Weights of a small mixture-of-experts language model, trained from scratch on English Wikipedia: width 384, a sigmoid router.
Below are experts of layer 3 (counted from 0) of a mixture-of-experts language model. Rows are named router (the router's row for the expert), down (a neuron's output weights, with its number) and show model dimensions 288-383. Each number is 200 + 30 x the weight over its row's rms, rounded and kept within 0 to 999.
After each expert's rows: "comes before" lists some tokens at least twice as common just after its tokens as in all text. This comes from a sample of Wikipedia text that the model never trained on. Tokens count by the router's weight.

# expert 31
router,233,170,188,260,139,199,201,188,192,238,194,217,199,175,186,226,215,223,205,213,211,209,227,194,156,215,243,156,185,199,214,259,183,176,190,185,193,231,217,180,246,208,225,219,186,170,194,212,217,175,215,237,226,194,160,184,217,194,173,229,241,189,204,191,195,179,195,227,251,253,182,180,215,257,218,245,191,191,220,173,229,138,171,208,184,167,181,243,191,203,170,190,230,230,207,180
down0,218,207,220,247,184,232,168,211,226,229,163,197,192,140,164,192,216,171,208,254,214,190,197,181,179,163,237,204,225,108,234,179,223,233,229,150,204,208,237,183,184,232,280,201,183,201,208,246,174,211,202,208,156,178,76,239,177,190,192,193,232,253,184,172,198,223,189,233,205,219,153,162,165,215,253,202,239,209,241,173,153,224,210,161,181,189,176,225,199,156,148,158,267,157,253,223
down1,216,156,220,239,249,187,234,237,206,175,238,215,246,168,218,209,251,165,214,186,177,202,226,202,184,206,271,169,245,133,208,229,187,224,191,226,202,220,180,184,166,203,162,205,209,217,224,216,202,246,206,205,201,181,144,213,228,179,187,197,232,273,132,214,207,234,203,204,213,245,178,180,193,157,211,245,224,255,232,159,171,203,213,173,182,147,274,222,224,177,194,136,255,183,160,222
down2,212,196,237,175,204,224,217,176,263,202,201,197,245,207,164,151,210,176,223,174,172,192,206,192,206,163,84,194,149,205,190,163,224,192,207,211,224,199,177,257,166,246,195,158,218,196,111,184,211,192,213,219,204,264,188,156,197,196,190,186,169,140,176,249,176,189,221,223,146,161,206,221,157,219,185,226,175,222,184,212,170,253,259,161,250,220,189,178,185,192,217,176,169,145,205,232
down3,238,229,217,185,226,181,223,175,210,206,201,179,232,208,154,195,222,205,239,187,213,179,239,155,214,186,164,202,185,198,222,170,190,181,152,176,218,220,216,270,175,223,111,171,232,218,179,165,204,189,192,218,275,203,263,193,223,227,213,233,207,154,188,213,239,216,213,148,209,180,234,194,192,228,242,224,191,190,150,220,198,196,192,202,232,207,151,244,170,227,238,195,217,209,203,190
comes before: " |", " 0", "|", " 1", " League", " 2"

# expert 15
router,192,170,249,239,220,184,225,190,213,174,197,158,172,175,133,184,194,205,193,230,186,231,199,177,166,265,179,124,215,234,237,241,146,194,190,230,205,182,220,170,234,177,224,208,261,215,183,218,210,169,152,185,256,229,182,209,191,240,179,274,213,164,153,192,156,193,166,215,184,178,151,195,208,219,183,197,171,208,177,214,257,230,142,260,210,203,187,176,187,187,172,171,213,175,157,198
down0,149,229,173,149,188,172,212,199,150,261,189,204,216,228,151,191,211,227,249,222,142,215,223,212,237,210,151,133,196,154,170,187,154,209,199,197,181,187,224,175,218,202,247,196,185,175,203,180,185,220,189,191,152,219,252,207,169,227,231,193,179,198,180,177,171,151,192,213,202,189,166,215,242,168,223,194,215,235,172,229,195,220,139,184,254,186,214,258,232,219,216,179,216,135,212,150
down1,214,229,132,229,207,250,170,156,211,243,163,196,217,227,208,189,174,157,216,225,216,203,210,200,223,179,208,158,161,200,208,196,221,188,194,142,219,227,157,258,258,201,175,167,169,185,237,197,185,213,209,222,259,174,238,209,212,127,292,191,248,205,228,141,216,195,213,187,172,197,173,222,225,210,259,244,217,180,231,164,199,168,199,229,181,197,217,185,172,167,175,214,245,236,162,221
down2,205,144,204,245,190,215,183,206,206,239,161,223,269,219,198,221,195,193,220,165,220,190,177,202,159,229,193,242,206,160,234,247,203,242,196,217,219,165,171,237,183,256,192,229,235,149,178,181,213,167,180,183,179,197,198,174,203,173,203,174,183,215,190,193,206,172,219,224,206,211,206,208,185,220,237,224,166,228,213,189,148,215,172,224,204,195,256,218,95,197,199,165,224,182,120,179
down3,232,153,184,171,188,219,174,224,243,204,212,195,170,153,229,225,197,214,183,217,198,180,172,176,184,262,247,201,141,149,168,244,194,209,211,209,175,170,205,237,181,215,226,222,215,191,155,195,175,129,264,211,170,178,313,211,226,226,218,174,200,250,266,194,213,190,167,139,221,208,188,216,185,225,222,186,240,224,214,200,210,173,172,178,222,179,172,232,168,206,189,225,200,193,209,267
comes before: "-", "|", "\n", "The", "In", "=="

# expert 25
router,231,205,174,221,195,206,214,255,207,180,209,245,190,170,162,236,200,194,194,206,222,257,189,231,183,219,127,170,209,197,232,209,134,231,178,171,224,183,246,162,166,207,179,157,209,201,253,207,199,206,191,181,247,178,231,205,189,246,191,227,218,204,233,137,180,194,211,217,194,232,168,215,189,186,211,204,166,149,241,229,231,190,190,220,193,210,196,252,174,238,211,162,244,163,193,173
down0,259,211,223,164,187,170,243,196,220,147,153,173,157,196,224,193,170,169,195,175,224,188,182,148,223,193,210,215,169,231,186,205,200,198,185,215,160,188,179,218,255,275,180,215,189,272,218,226,207,166,224,171,130,138,185,233,231,228,212,208,170,163,188,216,162,178,162,194,216,195,160,231,193,214,128,171,183,252,177,210,224,135,262,215,194,209,173,208,162,188,228,202,189,223,179,217
down1,178,190,218,237,194,207,192,217,228,247,193,168,219,177,175,197,176,267,241,189,222,177,227,148,194,229,245,193,225,257,193,244,221,165,174,218,241,210,216,216,204,242,197,208,186,200,185,167,174,224,203,182,178,168,197,204,193,168,177,254,196,197,206,149,181,176,229,188,187,189,190,196,157,219,214,260,239,212,208,153,179,176,178,221,287,170,262,212,197,178,154,217,242,238,119,181
down2,195,188,215,215,184,205,205,180,237,212,237,159,225,227,175,221,166,195,160,234,184,180,212,192,184,174,259,229,183,179,195,197,178,267,184,202,160,159,188,240,179,192,216,231,200,204,154,143,175,199,164,224,194,187,171,230,190,214,226,180,214,156,185,163,199,189,180,243,232,152,184,168,157,195,181,210,134,240,171,188,171,186,192,209,189,190,195,190,173,215,216,287,222,188,190,173
down3,184,169,252,217,219,214,192,189,211,209,179,164,211,210,181,150,232,135,173,203,224,189,175,162,216,191,203,206,183,225,152,190,184,223,219,187,169,218,221,205,189,263,214,220,172,211,177,264,192,201,207,215,153,179,180,200,243,202,160,237,155,183,215,257,207,181,262,210,243,163,206,214,202,240,176,194,171,249,176,190,201,139,237,165,192,177,195,198,180,174,233,222,170,235,216,211
comes before: "|", " ", "\n", " 0", " 1", " 2"

# expert 18
router,164,206,226,216,186,197,184,207,190,221,144,176,189,236,134,204,181,203,174,247,217,258,212,184,170,236,214,163,177,185,207,263,160,190,212,204,212,181,230,226,208,228,192,170,234,217,213,224,220,204,202,164,184,174,219,232,232,212,220,246,178,177,141,232,169,239,196,260,226,179,203,192,209,223,208,208,182,195,252,192,246,171,191,191,197,180,139,149,202,190,172,152,216,239,187,157
down0,187,224,250,265,208,173,175,224,252,213,201,161,210,275,283,214,165,164,207,225,166,149,221,199,187,217,174,172,266,206,176,195,207,144,231,199,182,231,181,221,163,231,178,217,237,187,206,220,164,182,174,227,222,232,176,165,226,171,198,246,205,175,235,183,142,208,194,223,172,212,237,210,242,223,182,215,150,176,239,206,212,225,254,238,173,203,236,226,200,222,236,123,200,143,206,258
down1,245,203,261,218,238,171,170,171,179,231,226,194,215,258,198,192,206,198,194,201,209,236,187,220,182,180,172,244,213,186,228,167,202,230,233,202,231,190,153,243,165,171,214,204,249,238,184,224,222,236,186,257,243,202,217,171,199,197,209,150,221,230,237,196,210,205,234,212,242,251,177,214,193,189,191,165,164,174,221,227,189,215,207,233,165,192,217,243,173,193,266,193,201,158,186,175
down2,137,241,181,181,205,200,132,213,222,169,182,162,194,178,238,196,171,198,196,229,220,155,212,175,183,202,192,257,223,216,176,220,219,190,192,149,178,185,178,222,186,205,156,203,228,214,211,170,139,182,192,218,188,192,194,194,209,150,175,144,226,186,223,202,189,206,171,161,237,157,165,202,230,195,220,190,232,164,173,209,225,154,170,214,190,156,161,200,243,182,197,252,231,211,248,222
down3,201,230,198,202,160,193,203,195,206,173,262,200,183,203,204,121,201,172,241,181,221,205,176,216,205,190,256,227,226,213,175,215,175,189,180,207,243,137,228,151,242,248,189,191,193,227,180,239,212,219,249,184,250,193,172,145,199,204,193,174,198,187,164,253,206,219,206,200,189,211,177,214,228,195,204,175,208,210,177,194,201,170,204,186,224,225,232,183,142,175,191,168,221,215,205,186
comes before: "-", "\n", "|", "The", "In", "="

# expert 6
router,186,219,199,231,157,191,228,173,218,154,181,214,189,173,160,218,221,176,177,199,189,220,205,242,229,207,146,206,163,216,183,201,164,195,187,206,227,196,179,163,236,233,204,205,153,214,174,254,190,185,182,216,196,190,192,235,212,222,221,224,187,151,157,214,166,195,195,231,175,249,150,214,197,269,141,236,132,202,160,184,239,197,222,245,156,166,203,243,233,191,252,185,282,193,203,166
down0,183,223,170,219,178,203,230,154,214,231,125,252,199,204,226,191,172,195,186,195,216,176,266,163,184,205,224,194,208,239,211,192,169,189,206,198,191,261,197,245,189,198,207,229,210,250,217,223,168,115,182,233,209,229,210,228,183,236,199,222,242,192,170,194,168,139,156,230,185,205,210,154,207,206,228,187,219,192,197,182,224,210,229,228,181,170,231,251,255,203,188,150,253,158,213,186
down1,235,152,230,204,172,224,189,167,235,178,158,174,221,228,194,185,217,153,201,264,182,196,201,149,185,157,238,256,189,194,172,171,233,213,228,139,227,164,234,279,193,187,242,222,203,168,186,209,164,171,232,175,209,145,245,144,241,166,205,191,186,204,205,222,254,154,247,137,170,254,209,190,191,224,188,218,191,190,219,225,200,182,172,152,219,193,138,174,156,177,189,185,182,197,243,177
down2,196,201,200,212,224,121,180,199,169,179,217,198,238,241,206,166,179,183,179,155,167,211,147,199,192,184,211,222,189,244,192,161,162,200,200,255,153,206,102,122,214,178,160,119,237,214,204,214,157,209,192,152,233,194,241,177,173,222,188,189,179,191,206,141,248,216,202,223,213,217,220,199,181,218,209,170,264,244,239,228,188,164,225,173,207,206,230,187,228,218,189,189,238,234,218,211
down3,199,171,120,199,168,188,207,226,177,210,171,220,195,164,173,222,222,222,221,239,178,181,220,165,193,240,230,222,213,183,191,223,217,218,195,148,186,201,256,186,183,206,203,202,175,171,180,226,214,187,193,143,221,212,239,205,206,217,195,214,158,216,195,222,234,194,202,180,247,168,220,177,237,180,217,181,173,167,193,217,229,198,178,228,206,208,179,210,181,169,149,187,205,191,248,216
comes before: "\n", " The", " In", " He", " It", " She"

# expert 10
router,220,171,237,196,169,214,215,244,215,165,183,213,157,220,169,157,249,220,221,193,190,184,198,219,208,165,206,169,179,250,224,253,217,191,238,196,208,267,200,189,178,156,200,194,226,234,243,226,220,175,226,226,266,225,175,186,224,205,203,194,251,205,194,179,231,221,184,187,178,245,171,248,192,170,294,217,192,206,197,150,239,235,197,210,145,159,225,269,211,268,224,217,208,301,164,192
down0,206,154,198,222,212,189,200,225,169,179,225,204,169,184,193,168,178,189,187,190,234,219,227,208,181,210,181,199,223,195,220,142,193,178,192,182,155,275,254,156,249,186,220,262,220,223,231,185,192,157,233,210,165,241,171,239,153,238,149,216,195,252,190,165,238,193,208,176,177,159,172,183,162,163,165,169,196,251,222,123,207,199,227,280,249,207,248,186,171,197,188,153,170,227,189,202
down1,183,106,185,203,185,193,200,188,201,222,175,266,177,198,158,208,179,198,199,240,184,211,263,192,157,212,194,151,183,191,225,162,159,139,201,166,182,221,241,211,170,177,233,193,217,194,139,171,215,204,206,218,219,199,197,216,245,249,194,206,254,199,184,158,214,172,245,230,157,221,184,218,188,215,251,178,193,191,198,183,227,217,195,226,207,209,215,219,159,238,229,194,228,182,201,173
down2,254,198,215,176,204,168,191,197,210,202,223,161,195,206,211,276,189,187,229,218,208,241,252,209,206,213,240,123,221,213,205,262,230,205,205,220,243,223,186,163,185,291,235,192,258,184,162,189,245,243,152,222,165,169,168,143,229,126,197,179,142,179,224,165,170,229,237,165,154,160,260,210,253,262,224,248,222,137,215,196,179,187,211,194,193,215,211,146,206,187,167,205,185,159,199,244
down3,224,178,203,197,173,188,144,198,204,206,167,210,146,210,211,226,228,245,201,223,176,200,259,184,168,144,205,164,197,225,192,206,184,192,181,243,210,228,129,159,247,207,183,105,190,247,244,188,217,181,208,185,203,222,183,181,192,242,185,247,263,207,226,228,257,185,244,163,202,182,226,267,219,241,236,202,186,146,204,176,241,217,226,219,163,225,201,196,190,201,161,200,209,223,174,219
comes before: " |", "7", "6", "8", "4", "5"

# expert 32
router,208,197,212,202,219,199,193,225,162,215,245,163,202,179,216,182,208,182,169,196,202,217,202,224,197,207,188,160,190,131,221,212,193,214,231,171,238,206,174,167,206,186,226,148,173,261,173,176,231,235,185,209,206,190,230,187,206,158,232,209,178,175,236,217,204,277,238,224,208,246,231,201,220,209,230,182,194,240,248,193,193,148,153,249,172,193,205,221,170,176,163,159,251,213,196,203
down0,171,180,189,212,219,234,239,146,159,164,197,172,142,201,214,185,189,261,194,226,159,252,197,168,174,195,206,201,192,188,206,198,202,217,174,181,147,242,249,188,193,248,198,221,182,162,169,218,229,217,215,200,200,196,228,227,222,195,257,192,241,194,235,162,228,157,244,194,194,161,253,206,199,131,169,211,198,208,222,244,278,186,207,245,180,193,235,251,231,235,209,201,183,250,204,230
down1,211,220,221,169,170,193,147,259,192,200,198,186,197,225,171,181,161,159,198,169,253,221,190,178,218,175,226,192,239,240,163,288,219,189,230,139,210,254,226,206,176,188,201,204,171,169,214,259,145,177,202,162,201,213,221,175,194,216,168,209,208,130,203,236,172,134,170,251,218,181,174,180,145,254,202,151,200,230,154,143,156,255,254,173,194,130,265,220,167,188,219,179,243,269,201,194
down2,189,233,186,162,199,210,218,163,222,163,225,188,183,179,202,177,190,190,200,195,187,168,191,210,167,201,223,212,222,234,185,255,159,190,200,219,202,224,217,206,225,175,158,235,155,197,209,253,229,226,189,164,190,185,176,270,141,159,213,245,203,217,181,197,124,183,177,185,226,195,192,238,233,195,207,260,161,219,196,182,213,197,254,176,198,194,284,194,177,235,190,190,171,191,216,263
down3,157,195,225,166,148,164,164,181,173,256,177,196,178,260,210,194,208,232,242,178,248,168,194,174,225,179,153,222,210,188,170,142,184,144,182,220,189,232,160,182,213,180,163,166,221,223,204,260,221,169,185,185,305,192,190,185,197,247,172,176,247,195,213,175,246,142,154,246,248,126,181,193,196,235,190,161,210,225,170,179,182,244,251,225,213,194,162,178,195,187,214,227,199,141,228,184
comes before: " in", " to", " by", " the", " of", " with"

# expert 23
router,174,129,183,265,145,176,201,223,223,159,207,175,194,205,197,134,148,189,188,235,214,198,219,212,195,212,196,150,206,207,181,229,223,210,193,193,227,172,219,158,202,176,239,224,187,234,235,194,234,190,194,246,218,204,174,232,148,270,226,218,258,225,236,148,189,213,175,187,258,257,195,159,213,164,164,187,167,210,215,132,345,215,142,227,167,130,224,167,159,156,224,172,203,233,181,213
down0,206,235,248,149,226,226,147,218,192,167,207,183,220,234,208,182,174,200,183,166,200,194,193,205,171,215,211,241,172,164,166,174,227,207,223,225,195,224,237,211,202,148,206,146,198,155,203,221,213,146,165,200,196,249,194,243,119,275,184,221,218,258,214,186,196,191,189,231,196,279,190,176,200,170,220,112,194,258,186,191,198,167,198,200,205,166,141,181,196,255,207,250,161,205,203,221
down1,200,166,217,278,183,229,225,153,161,285,162,182,262,256,220,160,178,190,244,186,197,202,177,174,222,194,231,168,194,169,208,258,181,187,186,222,160,173,161,236,230,179,227,208,180,172,215,223,210,212,208,185,191,254,190,151,219,184,235,219,174,213,152,173,225,160,216,215,173,229,173,146,167,265,177,218,228,156,179,188,185,199,204,219,206,189,162,151,217,137,222,222,208,186,156,201
down2,306,252,189,199,213,196,228,164,167,210,235,199,205,210,206,205,144,167,166,173,208,193,187,187,184,183,226,236,249,205,191,202,153,197,161,181,137,201,214,245,169,203,245,170,204,180,221,180,204,150,216,162,220,206,220,225,183,120,211,209,229,241,201,209,168,213,200,202,183,192,216,207,258,163,233,188,256,203,229,249,156,194,149,202,235,146,205,226,173,178,201,152,221,237,173,194
down3,213,182,213,293,243,262,129,226,196,180,234,133,177,183,201,181,129,234,197,180,224,224,205,156,221,221,193,175,211,217,184,223,185,165,233,200,246,195,209,242,140,187,211,239,201,180,196,172,225,182,188,233,188,227,165,190,165,274,202,207,228,199,178,189,201,203,176,201,206,302,241,170,168,238,184,176,159,219,221,214,236,176,178,226,147,178,208,122,234,222,171,229,217,243,208,215
comes before: " |", " 0", " 1", " 2", "4", "7"

# expert 40
router,163,143,186,203,199,190,242,232,187,203,204,186,192,210,162,173,205,245,231,233,190,259,164,284,166,232,208,177,181,206,219,199,210,228,202,216,213,175,165,133,235,195,231,214,143,190,209,206,235,189,192,176,275,195,251,202,208,123,199,181,226,175,220,173,220,232,284,200,193,235,189,216,176,178,162,162,206,189,188,181,233,169,159,221,208,184,186,234,174,232,249,146,184,198,226,231
down0,186,241,212,238,217,187,207,137,195,183,187,220,193,175,260,141,199,244,178,226,215,200,167,235,174,181,182,201,149,230,133,209,169,203,163,162,207,175,244,182,195,157,204,199,199,207,195,185,202,256,208,192,216,171,244,247,202,193,123,220,212,251,156,146,160,251,185,189,171,193,261,185,193,171,249,230,247,197,233,167,235,176,188,151,139,170,209,196,225,225,230,194,221,198,213,193
down1,273,216,229,170,223,178,151,216,245,252,239,196,257,166,178,190,195,216,173,120,164,234,258,195,232,193,173,175,219,208,224,194,170,172,197,199,168,154,216,195,192,203,209,216,222,158,186,195,204,220,173,178,192,165,209,142,255,167,181,195,208,183,182,222,163,185,201,213,221,170,238,197,227,238,178,200,237,174,224,184,181,185,224,161,234,190,174,256,126,222,209,147,187,225,254,105
down2,209,205,236,170,233,208,249,174,218,177,180,140,202,203,216,201,231,217,183,235,173,206,211,205,165,169,244,194,208,214,236,145,152,162,209,147,215,234,206,182,194,172,197,174,204,213,191,207,225,216,172,193,220,201,209,248,210,210,165,224,189,208,213,223,216,219,242,196,183,210,207,166,216,148,190,195,160,206,239,172,198,212,257,264,233,174,214,197,195,245,205,203,194,168,212,203
down3,231,228,173,194,131,157,220,241,162,187,231,189,156,204,228,193,185,199,203,202,269,194,154,126,241,208,156,135,241,176,179,206,198,184,263,221,204,206,196,189,177,207,201,216,166,196,242,154,176,185,219,203,159,151,202,202,208,204,198,204,182,179,170,197,222,145,219,229,203,160,213,252,160,206,137,205,197,207,210,216,192,196,164,183,204,223,258,233,222,232,184,171,209,187,233,137
comes before: " the", " a", " his", " by", " an", " their"

# expert 45
router,207,166,171,209,178,236,174,241,198,175,193,222,141,206,180,145,232,227,198,230,243,187,184,205,159,192,218,139,226,245,222,242,215,226,209,229,222,227,179,181,251,169,226,197,183,269,229,219,281,229,167,223,211,211,190,225,188,257,237,212,196,257,211,175,198,205,223,171,182,206,208,219,218,165,230,185,247,209,213,180,233,216,143,257,144,154,197,186,219,208,204,176,203,221,182,190
down0,214,139,213,197,176,202,210,190,163,194,244,221,219,189,221,195,176,208,201,244,188,218,167,222,188,219,236,168,141,175,212,220,200,198,191,176,250,184,187,192,173,175,206,190,215,178,223,242,161,226,185,169,172,234,241,205,166,164,223,196,244,229,231,180,227,167,204,186,177,192,191,222,123,152,168,161,203,196,230,138,187,151,169,196,157,211,185,175,206,210,225,164,232,190,212,200
down1,200,245,190,181,186,262,172,184,170,177,161,171,216,248,250,163,132,180,198,136,212,219,219,206,237,275,216,235,242,162,162,211,193,215,177,194,225,221,197,215,158,151,206,180,240,151,203,186,189,197,170,165,106,224,137,164,181,219,153,157,154,183,213,168,195,262,210,200,209,161,207,199,149,233,165,184,196,244,203,236,160,223,241,222,225,202,231,151,233,202,192,248,259,178,188,150
down2,183,260,206,161,195,199,180,231,207,215,199,132,196,227,137,200,202,171,203,170,205,189,263,171,168,235,221,243,235,234,175,200,213,163,148,238,188,179,179,198,200,180,213,190,210,222,232,191,186,194,211,203,261,211,124,167,232,196,199,211,214,230,160,219,187,211,134,216,217,248,196,229,216,224,204,206,222,184,246,261,216,216,224,187,192,171,209,237,209,195,234,251,215,175,186,176
down3,237,228,189,217,186,239,215,234,99,151,195,206,254,197,211,178,235,233,203,238,186,220,162,171,198,196,146,240,209,221,180,158,205,191,182,237,187,192,256,200,225,227,214,183,165,215,190,202,240,247,215,151,215,192,248,197,245,179,238,201,242,190,192,188,203,218,194,143,221,236,227,235,196,265,203,208,231,207,172,180,184,186,194,181,164,188,187,219,220,192,257,238,172,224,210,225
comes before: " |", " 0", " 1", " 2", " 3", " 4"

# expert 46
router,221,160,200,172,190,161,225,249,216,182,170,187,161,164,176,170,193,219,187,190,164,206,203,200,177,197,166,163,212,242,194,230,177,199,247,234,254,184,196,155,234,176,212,184,201,218,196,200,237,204,221,181,223,200,251,186,241,173,203,196,216,144,226,146,207,247,242,197,210,271,194,200,224,229,156,167,163,156,187,201,195,152,223,176,188,211,182,207,226,166,139,158,216,209,189,193
down0,227,215,212,138,179,178,201,231,191,191,261,243,199,178,187,144,201,228,240,258,170,170,153,214,173,197,214,229,157,192,212,175,224,214,189,218,175,207,238,222,181,188,168,188,177,102,192,244,235,149,181,187,207,176,234,172,212,217,204,192,198,166,241,177,253,217,224,247,284,134,182,194,198,248,189,153,233,200,176,220,259,223,210,212,193,225,206,232,241,222,231,234,180,196,240,245
down1,156,250,189,212,206,177,180,222,224,203,164,214,241,199,235,157,205,160,207,214,178,141,176,157,211,274,215,173,191,218,222,157,210,209,208,188,247,212,176,194,211,195,172,178,202,179,201,225,195,173,190,181,201,185,234,167,172,240,219,215,184,186,279,213,217,170,150,205,221,189,205,228,256,261,179,160,188,181,176,175,140,183,191,196,112,231,213,198,224,180,223,237,214,173,177,173
down2,192,202,200,163,187,171,181,202,185,165,269,209,208,209,214,184,223,172,174,273,176,249,200,232,220,222,186,171,257,168,204,231,231,258,215,207,177,187,231,217,171,220,256,165,193,190,194,184,199,190,210,203,178,265,169,184,193,200,190,199,218,194,196,232,184,256,226,159,242,173,260,209,185,197,211,252,209,177,183,185,173,194,183,200,177,196,187,224,172,166,173,191,239,216,242,217
down3,229,152,254,220,177,209,233,189,213,237,178,192,204,186,151,214,250,187,197,194,226,172,189,219,224,212,179,246,215,189,203,183,174,206,177,195,208,185,216,202,213,237,235,212,182,200,235,189,165,193,198,241,246,212,216,166,166,160,166,235,168,173,168,204,203,156,235,168,193,189,163,168,179,214,197,162,225,240,195,187,182,226,171,170,235,166,160,183,172,199,252,196,197,150,186,186
comes before: " to", " by", " in", " as", " a", " be"

# expert 5
router,224,198,213,201,196,172,179,210,196,200,193,247,213,215,125,187,148,228,185,208,238,264,228,223,220,240,167,208,195,191,182,161,189,183,213,223,272,249,191,165,217,197,215,163,186,170,213,199,185,202,199,169,187,184,283,220,221,212,202,219,211,220,239,156,202,169,184,243,204,240,154,221,160,199,213,211,243,151,198,163,235,234,153,216,134,179,198,204,205,178,203,146,184,248,225,221
down0,109,157,228,168,152,179,233,154,215,166,194,173,198,196,223,220,206,236,200,200,196,172,141,214,195,189,227,178,188,217,161,110,219,211,177,231,195,221,242,200,138,230,177,209,168,259,187,209,208,169,213,209,185,201,166,185,197,184,218,205,233,181,208,219,189,178,174,150,210,264,269,181,186,248,173,225,176,195,180,248,283,149,208,269,209,190,297,134,202,206,191,197,241,261,223,197
down1,187,206,192,207,242,217,181,241,163,211,209,234,166,216,173,208,158,162,204,191,204,272,231,182,224,232,217,162,202,234,200,120,169,232,197,224,193,259,206,185,273,228,251,196,224,205,218,212,196,182,191,177,215,201,237,169,153,214,159,164,231,213,232,215,115,229,208,194,182,161,224,228,205,208,144,208,186,206,229,163,144,182,246,207,158,223,176,206,186,179,204,241,223,189,263,207
down2,214,215,231,220,224,193,196,113,191,201,200,234,221,264,191,208,194,150,196,204,187,196,155,194,209,171,249,233,242,188,235,171,174,245,252,223,186,222,194,172,147,178,244,219,154,155,159,194,208,192,152,138,210,241,186,237,216,197,177,212,206,180,216,207,160,201,159,195,177,128,184,201,228,216,213,170,189,237,256,178,173,235,194,238,180,232,164,169,230,176,228,206,208,222,225,181
down3,141,282,181,238,228,192,204,231,130,229,195,195,190,265,207,189,212,212,230,239,209,226,246,217,154,266,168,198,218,203,165,178,176,141,192,195,192,163,170,193,265,147,198,196,172,198,177,236,224,195,230,213,168,245,246,225,183,179,221,193,205,189,141,149,235,229,185,257,201,224,193,192,181,181,187,220,213,206,200,249,171,208,212,224,207,179,197,157,205,223,271,243,214,201,174,189
comes before: " of", " in", " was", " and", " for", " is"

# expert 51
router,231,156,222,220,174,202,219,196,174,173,171,248,181,213,124,127,201,234,161,239,228,272,196,213,173,218,214,206,163,241,231,223,217,181,227,233,225,221,226,152,226,166,224,181,200,203,179,199,221,249,165,164,189,155,197,231,223,203,246,241,244,190,211,236,198,243,257,215,184,210,225,214,216,188,227,173,200,190,185,168,221,238,210,177,184,181,245,177,199,200,193,145,201,264,154,186
down0,192,204,206,173,179,190,196,180,212,216,196,207,207,190,226,201,216,224,167,186,165,198,211,183,245,196,151,265,183,222,238,162,243,202,222,185,241,266,191,211,135,273,166,150,156,149,246,187,219,187,216,175,161,169,212,150,227,173,175,118,169,175,196,204,208,176,173,210,184,214,171,192,257,238,167,152,178,173,255,211,212,244,250,288,254,223,195,168,208,197,175,203,168,186,207,147
down1,189,164,230,164,205,240,207,182,190,165,246,219,208,254,237,204,205,204,168,217,208,192,202,229,190,215,219,238,186,247,183,212,207,204,189,153,211,158,188,243,236,163,195,151,185,171,196,209,195,185,188,193,223,185,198,195,213,258,183,168,197,208,191,166,216,211,246,227,257,165,210,181,207,212,215,133,211,204,240,247,227,141,183,181,154,152,171,226,237,231,186,211,226,173,215,219
down2,225,171,192,258,229,243,201,253,206,188,193,246,213,220,251,176,258,196,182,184,191,196,173,196,170,216,217,168,227,256,202,198,187,172,191,205,183,184,205,232,161,189,248,193,181,171,133,144,214,240,214,229,288,269,287,208,162,203,182,248,194,163,238,171,207,178,202,211,215,174,212,192,143,167,191,238,192,183,220,175,157,207,178,260,206,142,206,185,215,214,191,237,222,239,146,204
down3,169,140,246,172,205,233,248,236,180,154,205,234,250,198,203,169,152,164,242,227,190,185,154,199,236,216,153,195,185,174,196,166,229,190,228,176,234,201,192,237,224,205,211,193,181,201,212,166,169,182,172,187,225,240,240,138,189,180,201,216,181,158,229,151,158,203,198,197,206,217,235,192,177,191,214,178,233,279,241,252,224,188,247,189,227,245,209,189,205,224,213,212,200,256,200,179
comes before: " of", " and", " in", " to", " is", " for"

# expert 17
router,239,175,164,190,149,245,210,190,207,205,198,241,190,223,214,234,169,202,176,228,175,221,244,221,187,245,190,191,214,226,217,202,173,211,199,205,173,235,235,206,206,201,227,171,218,206,218,190,236,232,197,244,229,221,238,246,258,217,226,185,233,191,212,140,166,170,177,216,154,240,170,165,223,186,173,177,135,186,218,239,235,207,154,211,173,192,160,204,201,196,227,138,244,139,184,158
down0,187,190,170,203,151,229,234,173,173,178,188,213,206,232,152,211,211,232,200,220,249,166,197,205,212,182,195,156,204,151,183,155,214,207,221,223,174,194,166,234,170,184,210,204,150,176,221,154,211,168,190,194,210,227,142,210,203,263,152,234,192,152,213,172,192,207,216,231,220,238,213,208,182,198,236,181,153,235,199,224,196,188,220,195,220,245,205,223,223,180,225,187,194,130,216,237
down1,165,162,230,151,163,202,216,184,186,177,191,184,202,163,212,151,235,229,197,248,167,176,220,140,184,193,179,224,185,206,179,230,183,205,208,241,237,205,164,214,193,197,217,146,197,182,177,247,155,112,167,232,173,192,149,143,209,197,196,241,134,241,182,255,155,205,223,228,180,223,188,175,207,220,202,201,195,173,171,241,212,224,169,247,246,256,242,179,240,213,206,132,210,175,212,191
down2,224,202,184,220,198,138,259,174,211,190,192,186,185,187,208,229,184,161,217,150,182,190,220,202,187,231,241,241,143,226,217,182,259,265,191,259,231,210,235,220,185,216,173,180,236,186,204,202,221,179,213,189,234,232,215,210,226,227,214,187,241,215,234,200,239,212,139,253,184,191,169,154,170,169,209,248,180,185,194,168,173,218,217,183,153,166,264,230,145,235,176,154,175,211,198,205
down3,173,117,198,179,182,169,174,218,206,208,213,152,166,160,249,197,212,200,155,189,279,159,193,176,190,230,183,213,228,156,197,252,219,188,223,154,197,256,199,166,199,213,173,188,186,174,221,232,197,183,197,217,196,209,229,179,246,204,222,179,143,217,159,134,199,227,224,238,196,192,185,183,206,204,196,202,189,152,202,142,268,154,224,243,146,204,193,216,211,164,189,203,233,234,222,202
comes before: " ", "\n", " 0", " 1", " 2", " 3"